config = dict(
    experts_per_token=3,
    moe_layers=[0, 2, 4, 6, 8],
    routed_scale=1.5,
    balance_loss=0.00387,
    balance_bias=False,
    n_groups=8,
    groups_per_token=4,
    init_std_router=0.00971,
    norm='rmsnorm',
    optimizer='muon',
    lr=0.00674,
    beta1=0.93,
)
Below are experts of layer 4 (counted from 0) of a mixture-of-experts language model. Rows are named router (the router's row for the expert), down (a neuron's output weights, with its number) and show model dimensions 0-95. Each number is 500 + 40 x the weight over its row's rms, rounded and kept within 0 to 999. Numbers have three digits each.
After each expert's rows: "raises" lists some tokens whose logits its average output raises strongly, later layers aside. This comes from a sample of Wikipedia text that the model never trained on.

# expert 14
router:537473495507456433525498510502560500576604458506443468473449460423546526495443519525425533435555466530550529541465502537497456540534500508521536477495496460479508443462478482530523543526456455466475512528547547452483586448490463466522513538483491501490516482434457542527503508461448538511
down0:618531500542413507471577528496497527476448530494487525447553382426596495554466494575542503472567435516514467513475448525521455548505500545530534398456525486493530476517496533553531491542473572533501461509512550523458473481488509498464577497451497456503470566514461508541493458493483473464
down1:548517497444531500522544462524418493581494512518524450551568481442524534547503607491481526514504535488448505486533490457463572444506416490533470520508488493580526525514430515442428502476430531467556509454467471523518484417496561492496462476512532514465503516522484498573494469504507566517
down2:504453495527423477542489510468449455559467415505491426489524514495438544403474543450520509462601481490446492547465467542548514473491459495487555451593507541519520475541519494567487482582534500517428533498485547469523536526445508494502554514494536491507482499467587481432437510479487510566
down3:546469457560467439528479438517466573513476559544502457521516501561495494445509515493611461592472521547467509565452533461521491469497490479533509509494427541474495509483484483540488503461536424558453481471529494569523509512543435537517485550532564485477530458505491474447507534473446590483
down4:591516497529543468548492476480505520546496550469423582530538525454557506458519454496514514485580577577478558471596515416449557431448467480462539518497425519481591511579425627509508533476556547551515527522548532485555553532458446516523511449472506528489537472511490540536527505487549515547
down5:519535463533525504458491491477528513448477476504464495432532460458568528457546508467499529570485507511459487541492541559493458461510581475448532494505485532411466521486475491471532495534418507517526523412474475472446543576538489488478441458518516515555502550534478520563483477495518499533
down6:513584476537447478530570489475510503452572485505469482501451502511582547506443515528533553479524464530435548493490415622513524585506476548443515455523485479528497553579534431522498461505479522496465560460480518441531435551559532501519547427536516498468488531513485520516499469489560530461
down7:500507524508526507475519514535523444504512478586517493476456537530557507459484472486511543522501542458544433510444536517446518552464440475481505486525559562480598488538424548513483536449576528522508522506562454534463559557506540443495532477515514465548422517524527485457447465516516458541
down8:459530486549491582464513500475466517452424539505454516373527487568528533480558470529544556489422435459479551468466426471510549446425510488464486462562487521497483507534494519468443463517496481520525521550468437549558416471507468483487472497489495487526501534490521456493528436505502450463
down9:467468502607473463507485513451412488503486503476527550465577469522503501422503506501514536532548486512485568454505489554430517494526508499485454485478488482568510445465489543542462510477544510537502486561545488576438549487488568468496509525511481443520579471422469441504562414518477486407
down10:507479463521529517491540471518506503497443544544513449476471485511508579538486523505524518472456532551480495438433458459507559429539509526502532515515434463514516517501509539549499447460602478467457537608535483514507583466415441461516512474498449464551475480473514470538526500519458529502
down11:508507514527488442555511484494463462440538539488548476532523496415499473466443425453445556497512513432461547466484486414545527529498410515473546534523492512437430577440537511472497492494517510481384518569479500503521457499531482582448512484465475505418528579492464501427503510541565565444
down12:513498497463475482491525536515505510468490555356499595511567487499527484438563471516547470493516517491445491559554482453460540472491523519488457507506486506499488536523443517471458511511539427477516533591462503377475474393502499473505498461473483497444578499463450509496530488549427519453
down13:451556450553470574510510550466536495540543523535478527522517491491507424544539452434546543534501480439459447419503500561455511531457467452470421484509527503509448531503493500461435514526512508519503500522442366504497443468541421543494515530498515444535478502501518474539426446525526452487
down14:569494475506492455481511476521462512541475454434535447439526473490443486434553513504537491458514507565463547464589512454500481515478489487455468519559508490500522468501555579561481423566511455510475564551513533541485451445489496517508464515470499499459532510496525507498438455533472510475
down15:545498513508549450445499556531516415439492509461509480503468458536510500454549421466432498477535551492541498451423525519531543525510553466523458507483455470465551485491478587389443559567448452478505569504468469469495514525420531464511570400488570509469502485506497526472476586594482534595
down16:537446539538499484563570504479533479485535530545484445510535518503556457484513480487438563543516457494473462550465550456523530536552494490454495493532521518486509556622516516489492444515497482488509496581496412495459535475537551476515577505486460489450522435519518483506541530539456484533
down17:561563481471520568445436534597564488454531433562477520521465481565513532454512413488444469509548537461510443472435503458499446542457491539491470468514506492470501529437518503546562507502455501542523534490488543505487425512488511532528534437465471493468549447485467527571505477488506524509
down18:512468609498473491486541537460464426514516428522520524477475459472472529501496501541458409493458410544541469468459453493460492462544494555489465468535543458473538524526483546511489473521467473491632445518498551473441528555540458486531498539454435461609551511420510504534567486475469416564
down19:474546536482532567514530477513493508472480556531535477503537529581430479414498488485485536473571505470482532519461498484436481459491478535510420508477483557443524490453512472550485526479481482541481521485464496564533454465522500500539504496532491523505575509531624394489435535543451512422
down20:453428433449518463519490412473500534478472455467452464476449516472505440506474509507491505541456485504491534491505493505562510561552512497538496465466439440549448502427495503407472473435484531506503507542549510487508447479460517488522464528521537477522438448514541559543470443501573529560
down21:587526500400439551478440533532509490446431547547488471470519483530451466467524560493548480465532450394509549469525534558436495512471517508549518498468525525491541511515550526546401533514543518482570448457506510583489510523464519560499479499449426502530407463506493506509470557526493556497
raises: "-", "S", "\"", "===", "|", "P"

# expert 45
router:488562508476543489540573559518441520463496485518478501492465505462459528499470521589541425550457542498502531501497508478562478547517417461521478499478446490513479545460513510534479522573513441493470509548522454471462501499508493627586501563566514488523466449427491454478439521530445500438
down0:489453541467455562493543476537530531493410488542452444510496574520482437500471521515557588506490514523488555485459514531513564457556539531520510456503495428461482470533477492522502510472491474462494512478477487526566535488520435450541507495482429565502471488487432475532520455513524511593
down1:452535472507433573479524504430494454522536535508494476550585429514521462501481561549526501487535508476515495540532524504463542528398465550524514484549522507452493542441521482534501516437527535448582523483498463451568567543468565467520443475507486493420498426497571415516530521511511461441
down2:489550496534554515547478517572560594539462407500544566494526526523546551482497531467548485469522570482481486494501464454540532444463521437479532501404474498587503479415513498487493510539563504499527552519528542504536518516437422445559468490498529464572550534522527472533535496506553462508
down3:493504420508474534522540484467503497524471526490436464472508505438555548456454520489494535511481449473515485483481480446508442499506547412485514532478494507510494521547562505490472447471533443414472461493541491548543524518507516449492583477526496503487475424475502571635512482446561518467
down4:446474505428518524552451471479549553546487438563498518548462470532478482547433511476473504522521537537592503475552434413439573537502479531473515501493510488506589497482493551449486493541554447460536448473575549464462474472501522544524505485531509545526449445525508471517463502461506491503
down5:501517516520558478487529516570480552501519508468580539470549484499532494611460595491523505532550455503496523496448492522454519503465490572501528532512515532516552495545526456551485552585397540493507500489517501478529465571456566437517489530521528491535517454507520497485499463596540442444
down6:505446487447526504473486488521453531516483463444488485484510506522499492522526516500478552469582527459550473481556446490453474502389527470513541539503517461518464510494509467490564469509535528488514475493531552516506510482439482524451506533568578501512510492579507437553515493515501471505
down7:539515598480457533512490537477501477486566474459488508436458450494501442511542520558472440558509458512515546485459528461447452549565508481552456561499466601494486508438493523460490475487419486484480527538515460560456451485460513426506559514507441539447481432491514472549511533537518536525
down8:434528508547493584523506488469338513597480592536525474443451494541478539542437517461497486589479523469505504517502494494523449475527490496500474507482517458461498487573542503506525534529502435509506538527438535442560513501531515498479545500462418514547574538498450429460551497487493444496
down9:551546524492522486526495456557496575475514496496487482444463502518537411410551571525470526448553489528536487490491533535548490503480557483540504436485542531518503475510480461544516436460497557461486429487493505533482474467482481466534529570482498548530494525503534527567466535501420517441
down10:513507495473567481512478485471579504417422473556460586478502517573503561475490487449464513493511518506516537548453523507484511573514512457487452491607481524449416476484550494502521561484480565486528514514466489563485502475548583489516485550509524564434521507494492610487484569505510511512
down11:505531485527518503528534501549505515540567450448527490511489513465547477558546487487495493544476471499548525480544445528488505432452452491456479498509468545470483453511542488482567530494496481474567522522473480499595516476428498511573417502482509504494458500574495510529553535544562519448
down12:532616485552550503484482475538477556502519493487522512491494483509558437620529518446433495516518545489455519566554487481519440450487447539528456523579462482516451535454534495475496560499425499561451503486453455501444420494555456504445541537495443499455578552534444555529404525503436517529
down13:514514528547463482518516471571503553475537536501547462558517415516468509554543539496557490484479467463399467517476545614516524487474422442505493474541555502531495499518468466466549509524479541572465589556524511517466503513534500525411470466543468522527548497460412494502493497535507448518
down14:527496484514604417564513496538446496545478500495500539414467541502509470486477547527489424450467478494472540482487417517491444486565469523482510565489468491584475564469409539454501441459524499527591525465530483513437509453524472496490488515493540433501559537481460496532510451496478418497
down15:449492450555483529508502525487579487455458557487492492553463437452512459536462493443476558500483420504489404439449487471459585504587468548523455480582516512499561547464553462487453430522521471512512522478453438548525476486577457432466487522473426475398540491493460509475517496497457469516
down16:516539484525526438511520477461504444438496505537477559461471486466483541505550493533513495498430496540462506526491533531443493439517496542520463558521486486476495574608484550438444520443594490464475593492434482530489475469503491460537510436520489514507527470485539499447545491511418497454
down17:446533494490459498524529499458523463508458500558521549462488495413526478539506500462516493544559428555480512413512485537476484511524498468569505492448451433485525555465508488543535499507548534518426487541436448502559434504554545462474450434488409427475530514507478577471495547467458531496
down18:506496498539468598473580471487523431490451504519528536461421457465523478443533509500484528516438463539493590453533528475444473476570455475562562503533520463478505444530462510438472455531471543487502547603456510521426515527494530537548530524470433528546486528481432544456411505519476505458
down19:509504551492415499533521497507489543474460527456543423541510509544503513522556466525513505534533553483507508465535619494514518504438501540488512524491572545434446482516488499549474492573486463461451525468502497497444461554566501460502512516493518502463502444518559540539527613543465491524
down20:471526458495523459501457474459457493523559470484437511529552488560452552490471504479542508464492548501561510519472436480519493440497572468505533451476525473426498529538498547449502528480545550438402436441455442487432561516479511483507524527504521551445462546497493494510447504451486516478
down21:515468457545548557544471457488442540484534551489533476510483433563524466492389509497537534467580479556505493535497506488505398470517514477489484479488503527535513481511564507520504490436506526565514452482491489513483491437437500524463531499507570520473534514550488418519565520527538456535
raises: " and", "/", ","

# expert 0
router:428538559475485549517513475484488539556464546515520492515512506546476524511453507545536471565527503514414513519500477534453419456497427496500553515543455523512460439474578473512517467525486583540458484523482539485531531532536426517500458554457530524483485503455578499547476506523458533491
down0:514528511534419432467504480499525504548465542525464464579488574466524455490452491522520521547491547469492489511501505524490546473461558485585474509585487463463465493515528512447497480490534498478426473532495506601473541504445484460451499513490556510444471574483453586509526459494503529516
down1:458519480484539495486592540470516565487554533544467503495471535550454487481567523568506474516499439516517492521596497484528524546462486507468447505490535550567450454503465527465442547506488540582562486544464531501524467515529506451461477466431522495454488560506495439427518541385456505528
down2:536435554453498487494502481541489507496408488526480489446510576534492417484532469445505522538463532517462412477408591468544503471503564447501525552450487532469507513518467553483462508506453459515463487539505477516474494536462484466495493519540494508452508440504550504537508582536443577511
down3:528534501558461428518524416426557443442508513550461477523436547511506476547458554469426426511478493484518552503573557495505509498587463525475519466506416505399349525482515539388477512503543539536561496528467499560496423539469522493497500519520554482526535458509486561495503497508497532491
down4:532489438487515505481518510515534451511544514527506439565582503424464495549512499552549533509509459491552548466498537481532511522444439516500512461511475448485484365521532452472446463570476497568411507498497608553555425470463500523505555532496474520452424512509479540528458506483470504417
down5:460489479494527473505501542459482489535493588504441497511447478492445533495542541447504478574491613448461552545446509468522509465475557528401512533462494498507501501569488522545505547521517473528466561457467515565457566475533515509494477527526433476503529527465522535573450445581477470556
down6:457525473462470455550510442516452445465446487488522460559404507525467473516502512496421472528493456515481511450445462548467494517465545485518515494474446499453444474466457511470533517572470514529476560462484537524508584532547484545492451469515492518499500467487586396447519446531438534537
down7:464501540523620590566464522516495479554447535510523524475554474429469530486570489538485504525466478490417521465430499529440508469454511483498495513533563535498463448530537445481516512459463515473515532447476497486531478438546535479493463460462546487502527477432533542519479555472504486491
down8:476499544433527506467444467531553482464570496527496511567495492447547577461538473546498518567451470515503531531560537520508530548550481581398495567507477523473488466499489436450511477453493540534488471458527456449492441498518474518561518541446490488431461440538559484553483533410450494554
down9:473481467435547454547462572503521470513502533468434508471502515521501533495592518409473435420486553498520477561407466471501476514502579427532510570468500553498603535487498497504539488431444567528454460500441431482495512488499529534530492513498511534502507515422479484480462471564502554455
down10:447534535490570519464497524428547534495484507471520538472532480551450490514451529570515512489466531491498455471462535467528463538482459458528439471532455539605446523459469515532510475436513477524585537443517551512491523484511506464490494522461608520470470464530533488508517557530559452480
down11:438505539577438516474499469479513555494518492469502474523496393529440504542478497529502552524561436545454509473537511476502483520541451426466521452456491561532549578565525526571556507508481510495611518429487518476515470490471502475481444490538462500473562557519457477503525466453571497505
down12:500514451543509502492368498518431486484481521486502478420512540464522537526491531517507506466528541529511455537463545478472488497567538517515410547454519549499557459497509554439410499585517540573441606488460462531437494515532518542526530504491541484478515412474461521513466516546497485536
down13:489527537530512512548491453492493469531477473503473562498492478518532500564519481567559461465466471465429535497533478528495450506460517515516543574534477502481409461514464461508538424515560465476542590530534480533482528511506424514478518501550534517568393501524571495533515480535528499562
down14:493458539617589476511506520485445479517490498480573485492527521505520488482538537529500436516499482564570536547511457482538503480548397522543498467541505482476462491476437460435514455513521477463486525518428504589544474473490478553454480461495541521443458505419464536496464453476448496437
down15:508486459518521577537502452469485530470545552567485421502500502484511554531529476541523547495480554550488481525569588568508519540585439532441512550540468533442465491492573504513456488550490504426506508586449495518477506483534470510475480457438529506488468487544556508499429481420566549431
down16:542540518525484440438525487550543428473565460546501438584579551493558544454473523461502538513512488520532453499602529519583447532460506546484501436524430505426521500511551415526490499556485440510506494560505501546531548483435470455492508534539557523521561487493530558486506501537464470458
down17:521492428435539551481546457489470456501440554523526469459512533485553565571452530541496469516525484530504529545488471523588484432531444468519534482439576495550479562482492485486503576506433524515508531445534461473555474514448524474461525485553495525524538556532503560512516432500518476492
down18:541564447455475460476516553562548414504475462467451555517552515549506514487479555522553623490465451531487416473473570474476472524457536536493474501524488483465449583568483512421523503503530508524484489549506449567499486468567476553498522475451443459463539481427504456527537461519490540490
down19:530426465567503526524547491491500423542504495546463492439455520564558490458494475485487532576503495564488541503512440503550520488504501486507532520538541454480518577564470495500462459534397511535539517471467434514530490539524562519519567522479555440455510478463596533515480428495495542515
down20:531495542547450505440541460493459533482540611527507521487486498507458499569595528532510504488523493489455544528543566467519477541501427517496473530497503525557520482528474471515438548458505582512498552525483471516518492508452529487508497451478554511506526417487575521489553549519484500407
down21:525449505544523482529491506529513480520469501479524451552573570446480418492429544492551518454518521519478477482519493495568530517518442504411495502475420450558481547475485477561550478508496498505469464458450484466544516450468416476496502508565526380483526499561532461473548431506512410541
raises: ".", " ==\n", " and", " =\n\n", ".\n\n", "==\n"

# expert 36
router:502491501439441514510483483478506529527450554463513577514505469526547431538597470580454464396547529528532470471442489509500516479539503498490507555503536442444460492575458427471516446512551481442530440482542499493483515518537426531530526542468568469469461537497496481560453531506450530524
down0:540497471524458538494499491526512496495502572469498486533489520499547468464487549586573512559368430502470449488521455506519539491489450473583523580472480477505468472444561505477489585563497479520548516502528507538521534516449496468536496495553559454517514501523554563494506446511529546491
down1:439495437536579459460516496483536416531530504482512486533505500497447506494507454503486438600486436575450438497519517497463479500531474437582518499534445541481488518503522485501474520468509515447604522492414439548491443555529557519524467531532454456556468474503483421492542446419430465486
down2:581490476445520568479526486452493516473524494444556536467502529509391430533490557502540533451514516494550518462481505491497529471501515484552482523540588474573459514478494596524505482525521540523488410529516484559482526511426543471428450472451558506439512502532472491407521443471503451434
down3:539535513472495550491507420476549539552486485596508501508516555445532485568483511443540452473394504585509517477518524490490494530485460426461520565473475516478543534482487563501521491498487512541534452482512518470492561531451543463397444461569391523541475556528519478498486559532457541428
down4:428462475414556455438535527482503386485512475431557495546434557550500459483389453496484520480513509441474496534490501431522489555550558517516490505466448469540510568477524461541520465509510500496463415530468567538477536488446495436530504462506521505497514490535553473477498518570461496523
down5:457515470509427526524524509520542480447460428470569530511463486594541511509462542547522448457512481552465496588502471586498479382500496531452539504546483415468494527462476508500563514508486531521519473546460503590553411452460495535607562446481518475576498449550505493477551550532526497477
down6:478499512402408512481526516510558481497528461577533499521509498530492645441484505486560432539453529456550520535487449504507473577476517507517509551470478445542493514512487540479496505508491459474524473516441457560492497604546522458474528520497610471463507484486517501575492552540477502503
down7:520498531490439567554517515457515508464479494517522447486482484575498482497469518475508545570577470541471496512515541531442465432536531448500457515525516470527503438480455476544546464502503412539566449474539446528468442542536434495433566458518449487549488470510521513529557489561517451449
down8:462500518504450495542450460540474545509454483474526455527465509496435474548488457547381503522471472550517438450528447485466461526421490539604399481483456464539493477524539476497492476475497513509479497557521552471572450557548466540507429571528473465459469445493521450494489467528448458505
down9:385475487453485514501472521528478421481452510501490455479457494569500595530502515552544547547488495457440488441508455448512485480465531464436539563428471417510480499559544486506516435571526528504486498510556446565429516536505511489472489532548520529605474470496520572515543460510469578501
down10:461551554524560484540517421526491511537518514496427492480494491514517485504519536494486579455425519504509525548452503497547564560519491520542454491529486538481504476588517503421526538475530485404463498444590444568481584454498538470593523515519396525478530529510525569440487526456475498462
down11:489514488510447555579469490517518472520445512489526510482472512446528582458529509492469549460498570468439522505504451452486461474521513542513539506465515520474512409524513521512430480534554529503517465539542585518418532496533497463458468489430542497469526566500528522488418477560476433540
down12:547526485478460490489512432519467538512592545489494514464444498562485574508507514562476464472515479526430519531497527475484470519553555501489494535571618472434475547496511570503532499479503467495500485471450510476532474513414553487543619540510465490446525538407500516496493531496518541513
down13:517468507524524461511494497407605508439503551464533445487599460448431456533440525477465489478530456532559466476463534500538498500526492504431483523476427450465483557498553577474486415467504511502553455532408502493489589493540516508556513551434551547504577504572513507492538560549586505467
down14:469549507537446470492512482533470537567591513488512571458516519512542482558508619516532512487495539466477542471462475634443554542514544522457492493581476557560562524526482532547496537521546536553527420547552437551496530523502442499530416468528517484534522546427502533495474500470515479494
down15:484499468498529557527513448473447546522454478494549552474459583506528450508498492483513493505538518525550519509419533493465510481509430499430493463525486513524481440463532449481449492496546531519451467454420471499531477541555564538460537531456463500493500496496465499564492394580442445512
down16:460512559501492445528498507512541577488564517488459548477547523486486486466552521539478511481522517492553465523460528556555554470561470456508458499547504460474526459427474440544424472503541454564466485541511522515532434499476493469598480495495546447543456533498459535458523561531476434491
down17:504584535437510435525458502431490547455505447549451458544441479469519523487496475485483525506469469527526491443538523458534589517509487440477508481484426529479453514554572485494492452409436441440557481457574479563489508576476488495525548516481537576457533500536497444564539444549449477550
down18:521553485566491465458443455465447506506420498472416473450460561509536501460527467543528482547474551522440419545450516523500522495450479439444513515448569572550473403460475539490525481464534526539488518448452468529520491531434480520412504484446490491509511502547483458560506524480450439530
down19:531461455475530520548494549530437581483514551458592441496567502425534556472480482500516518505490509557546432489490438555482477527508524503499482506444528509519497473492519511445494498510463537550526551565419500466523512488477500489482528464541430441487483414454497455482440502533594512470
down20:524553551532519489461489571520583450519462515561487484476473546502524459550539490459438509543502476476548572451485562538516630514550477490509559475470424504599506505529585531490474561511443602493503565545509494462490434509456568456501530491428498485502445465534528500529475527452454444537
down21:489547497423516523488485517459530562446462430516495482597532460586476451538455541567580529537562531415480488560546532472448492523501567513517395488484509563563476475464495437487491475530505459525491526418423402416461487521486561515508477467516520428491434467474509444485390543541474528558
raises: "at", "ig", "aint", "en"

# expert 8
router:515433564552562517513558508459516535528482437505516548528491448627505517510502479481493484593438482504456435486507542532534505527555481462493473436579518517489567503481487473511463456500462576516448576482508522506489481447499506523575523519562499499460484450490505474455530513483434447449
down0:480488492503550511433498530458544538524523429518443489557569534516497532522543464479519501426529520516461472468508541526524545571550507480517453474503550521557460479526444483505553509507499458405554526506439482473536552412491474486597441523425535441500460551535448505458473496542501499545
down1:479408517491503524546475538516535449473479524532485441464470421457443494495575401485480491542525479530554452470552496564475493493537483532453510493519478478425518542527570467530475488548495420523469483466456517473524456550544482460518552479421418470559457526506531425415466497564489575547
down2:519475453559491533573487399544513500440502492502556519503454432492478446447567546458486490468513561515523478509547536490562493480598469505463529479536555584482556565511511465463445476550527518485467544475430537622472481452492473511540496538491518443437527574496517529509505477451449539493
down3:519441452496456504488510483451486482450566461429474497519519501493544492455495513463555453474524507490510447544538447473552405543542504546548473459509457534508476485536521495481445538489530485524507447488626477503502461550549486527424510551537503441444433507540447474553483418535560468483
down4:502446486526449444460494414523489504494499505608430422531551506428495442471517429484427531473463497498435497478505519480520489483505518543569495517509473515480503593518461429513434482526559488513463464557544490421422560528524431542473505563543468554485455469456482514458463520473537574566
down5:490584518494442529505528495496493434496590491415477500459476549497483503438568469470530474415498477425479562534645518522469549530481506514463451530464480476556512516476471449431553483489494443461509550533466500515438518537488499474530403506470610454480484492544502411519501551511558569541
down6:499504507536500551533477439542513465546506410544550482501518487523475528457505518496531479515500439561474557606495520417546476484505475505468572529514412580457542431497508476480559514456512577401487514443541462490534468525489489500553524469474498546515473404483451434486524460465479520486
down7:500450558525481454480444565519425407487524437526568481499506522471512430466490473466460518577512485451502490522473502501495555491526609466462489508494507502497501501531482533427417511529482483455464553495490532513458489540503549558495520491509438523537490478485521494486544433519443561521
down8:458515505482467449513534476497508446484543562499509454535522496470437515530551448453511528479570501502517492467610552512486502516494530456575504476481590583466511481465489517498494559522523473445472530479524490510516483450512482553537461508464429486559400543547445467537486503436410487452
down9:502468481450538413553550484486561501433546431544444547495481510490523469513471528454471469465478406467514472514482463445555503540547484502418529494500493532488498572526487525481550524430598493419521530456579522592584479455429515488559497492506488489514517469595530453509507516495528510482
down10:499435530445514534489468498559484562523477548478541498558484471607504502472524451497540534503455517477508509472526510513482580554529458510516462484487483467499516445408511528545444443422509494491518497484528500433517501478476570546498493507554619486422502551471501500474468477493551485470
down11:504391508502445506538456502538454555552528507470474528421458501459482506550496489500479552496432489495476524542446481559439518496530536471435558509431488532501513492507483528533548473483493472445505525460556452519453456404465494527481476452499529521482482496576537507504569500516504542520
down12:497457488489517496498543537506512500489479513532523518504477554493486518485553383482511571496509553478548519516592595525560516557480544515441538439461508516458493505534452549469553472531548506518529534595561553517431497475442537527499537510411521556545458547529473578448505503485488507474
down13:550474544444465486514501429555573471525472450420465589522493512501458560504495490443475456480532431526526516527503484416585487482447524472517505430477517542499512520473527541453539499463496460526507536464564503506528522552522605528459517461522442416518471535478445494517457519515422456594
down14:516502480468525548527537495517595545509538422548530442537514427507465485514539455510521519447505534466446450566497525553475523490498499511492513491496499539466544448445559459493501504602551516547505536499505555482616482485510552533582526452529486478532422455448473473422530555481525482453
down15:529476502496526505508539613497482464521499483481552480489462497486568501511497491481463503499497433463529504524481486559507518499541486451445549467551480471528520511533505557530571476548461482523518495560529516506449499548542513549444536420432485501483477596474489470542485469493519446512
down16:507468466485490568490510532468508536510455533514605545476512515545518487399425498484544504520439493496554476511509494500478398575531504486549540531556567369537491462468578487450511537463449575490520538408403448487581483433478505531546552498442490474465539495423502484474511478561517593562
down17:542507494463583491552483507502456594572502460495464518470522455465493544569500561544521503495455505481455523434435518427530573478455465490453505517508494534524439532499495515516512460459492495529496527480547520483547550489461513458563468489520550471525485496488524456476503545527509391451
down18:485505532464617515457484492566489450512483440453509453435482482482407464494465572529487543438487519515428508514444476452441427528543513469519582529503491519491461530474477490461568562505479568494533520552552495449488541508501536479480487592501534516469518490433445536509532461545571518518
down19:531497521544554488486618458523483503543531538458498515446471572464511488483498519587451507468511525465566454434513495534468533465437549508463512490529495465522562496429458501523521446532448525560457492532578501539573574553441469534537448481513531535479536479517573473454496489540493536492
down20:521517497510482511463467532408408477454490535534451526511496536506521518511516492478471470494493506512551505551505457532563492521500526409488494532482534591452448540577412464471514502489490556472446520544514497401486502498513533525449525562466515482457434507478516518535528470565420505470
down21:523451449450457546492494424501489514549502468476416481511484557514574508405469573538466514429491542510454494483529504460548489554534471449553519510492503487464479486425524446467533540455531466451523559517457508506534482483527497493493516521507587511479499507484514494468568489484467518489
raises: "ist", "ine", "ing"

# expert 27
router:489467514462467461534460451471541498514450395505494475563528512456428494500477445533564561450492480458482412509437458433477496502534529522453532552490515546457510544437491443466462474529494487474514465440501520525463516516548453534542534433472475548486489456455518454456488518532541492497
down0:466540500492582564495513503483540475509413524471555516467527444488458530485419515439471531459507507545460516514516527465518455525614477593474505487537473476527440604455536479434517508527478545428472477455494528523467498512497548528509522444533484423538515502446473570465510457537550530502
down1:511502489583480434486514552529501533488537478547526555529511449449455547480500476564492508475545514530459500435453551423469496473499469493530505425420545557475536488475525575595502522495482526458546522517586526493565442522466520491532520553514487499588523359601487465503496524552492555505
down2:503563529543535417576486499565524504503481532467486502459491493470503526514575542571449510471432512465466522482536541495525496511474455532463518553538505553486524539451524504490517529478506489476533491533533527500563565517465491555541466470503543471507599521491482470514548526567486536508
down3:507528580499520457551476497506477510412451535551470524489532556486488431552511489512573452556509521509525510575538470526534485551461513596448513417536472585476416446451434500631570520504482502502489514486462527556573532509585494542417509474462518547478513501504506538406535455479509534483
down4:555504525482600507511502484468563475424533493559526545516438540471501525497504568450521540566602470525490511517472548508490495577489491542469490551554557487537451488494555494504533439456539572481433534505449532468585473493482417477401469426461512440436517508500458502454490524482442526483
down5:484528505524500493486481540458417502546534569510449482481530462487517496469520520541496502518446487470426500466381519523461546455504484452567535438521606445527501476494573397569444548486529538503475492518463447496534448477532523433534533444432467495515433526497474506498550447462403514557
down6:434405457417388535486538488504484489483429530507552494484477563419467491433521520491464532456433452494532540502490487548565482487440513458516484526405504514486483531496497505520488487553495525499481489491513473510401502452573487485451485450548464466544472559518520478466480527548480596515
down7:450516524477452499515564466427479487523451535555476491473504504495485491475529540504459446554511512504431528436479554460554523491495508532511537560515511521477479460491464507488508459471465447441556513484560536458533481522586477438474512513488450537517515482540521543607490489425412517487
down8:472473484493481519447467494533489527560508536489441528409522562462516497434465490500469531456535547547557520434417428416464406460500433483499478514496533441434443546529551532508459485524556480507452506482523465436484551511515450526503455551509528475486453526560490522524565493479494431543
down9:467489495494472458524562509530475489485524464454474481522552520465493517471564496575506420479436486505485482492540464467570452466473602474532449495521547544453492502460506509491519472506553510523461505507485538554460446547530489542435505513503467471534545524471525509494538461475560524537
down10:487470512545534416526530446484532490496553513515477508536535536480513461567494540514496458546474502509457482612482441526512524464538545539469502521535467498504521562478536573399487446527468470474448468601547518513531481523518552440424436512503509567510517505513490510451487506443472487475
down11:575493446491547469481464590490469569467479454499481518517551521494511495440520523549531477489556485412439560468481538492507525515511512482507547443457428492463435508529534577568513484457442480643483427493461544490455528461512485496430511413530482533505495512488472482491531509544462474498
down12:560523504492538516510528538477505519496578441494497629486504566539464500524516551517527554502499549516522476603416521512561554616490432536460574476447440519469527554467415560508474550483515505468532538500468491524476523473498536519538494557459527536560529487450494451508478514481566475518
down13:481453427499473541490501506491495443502486502522517509441524485557452444495542495446564482533480447502478518501504504491525506506431468486577486453455477519501453531522523555544512505444584505494479539485462473513536483507479476500487465556572562523556555588608444516464509584475469539483
down14:463497430480528518540390517491530514510450405508524511545562498534539546471556508521516574579517521567477528534511523456545469500527452489465444507494525519489513510460532455511487478499492460448520507472558547498534562485504514453497562412441489510451492457501525389463539520478466471487
down15:494558493528498532496500450437514455492454481539438548470442455528539499554520547495463537446503482490492501538472451454478463503607523518523483508529517554448434577431521511434510429450451475432496466474503516442590508444486496488536564494493450488454496549510520464482489447459504403493
down16:516494524493545483475464542462494500464541430525483535563497525486563613511513478463454524483565508497484497487498465478579527485454511544515592486548515521490442425513533541500559484458545524521526485471483502499499539481531478439516611561563530484515531586594561517477484530504468495558
down17:484494482502554471498499497524505519505557458448444483500546503453533537432459467464476494489475555507484498568543423464491478506512519509424489532492511501469497563497476475503486491505562595474486570501548527489426502554558527486532547560454521494444475560533453487493556540461542483500
down18:513464527499440469472563518491576532497463565436490459503502468494469536490472549536524457513510381470511484484479451488605517496493562472513494452489464440482511501477537457497529465486539510557565562489488528508456457489464556394455450515507537479564457434457554512568473445520498453511
down19:431544510521492435502498491446580483556501595494553595521541516442491480467486545479521455551389489499492518431479498401477513440489563441501482526514425485444441528478464492480479483504499489447515591494468486503469497482472499502482453461464574495565546539511522506544490496521544521503
down20:584491475493539437453466535520523469498471413475467623503473535507463503506529476422560452460471520553526568489570541496511512546472523491577401495513495526495533487517499562528491445432501539490500474478439403488491551533471478484573454498479497534500506483509471514554493533559449451501
down21:476483466495379538542459506524532456498525561527544478503562531440461507502530504440489424593458455465551508455454498524508470620578452519515548567492454490497491575430528473470498513482527508421545504474521451467473512453470521502446463465537544464498491509506510484526470460501558507511
raises: "ine", "ic", "ig"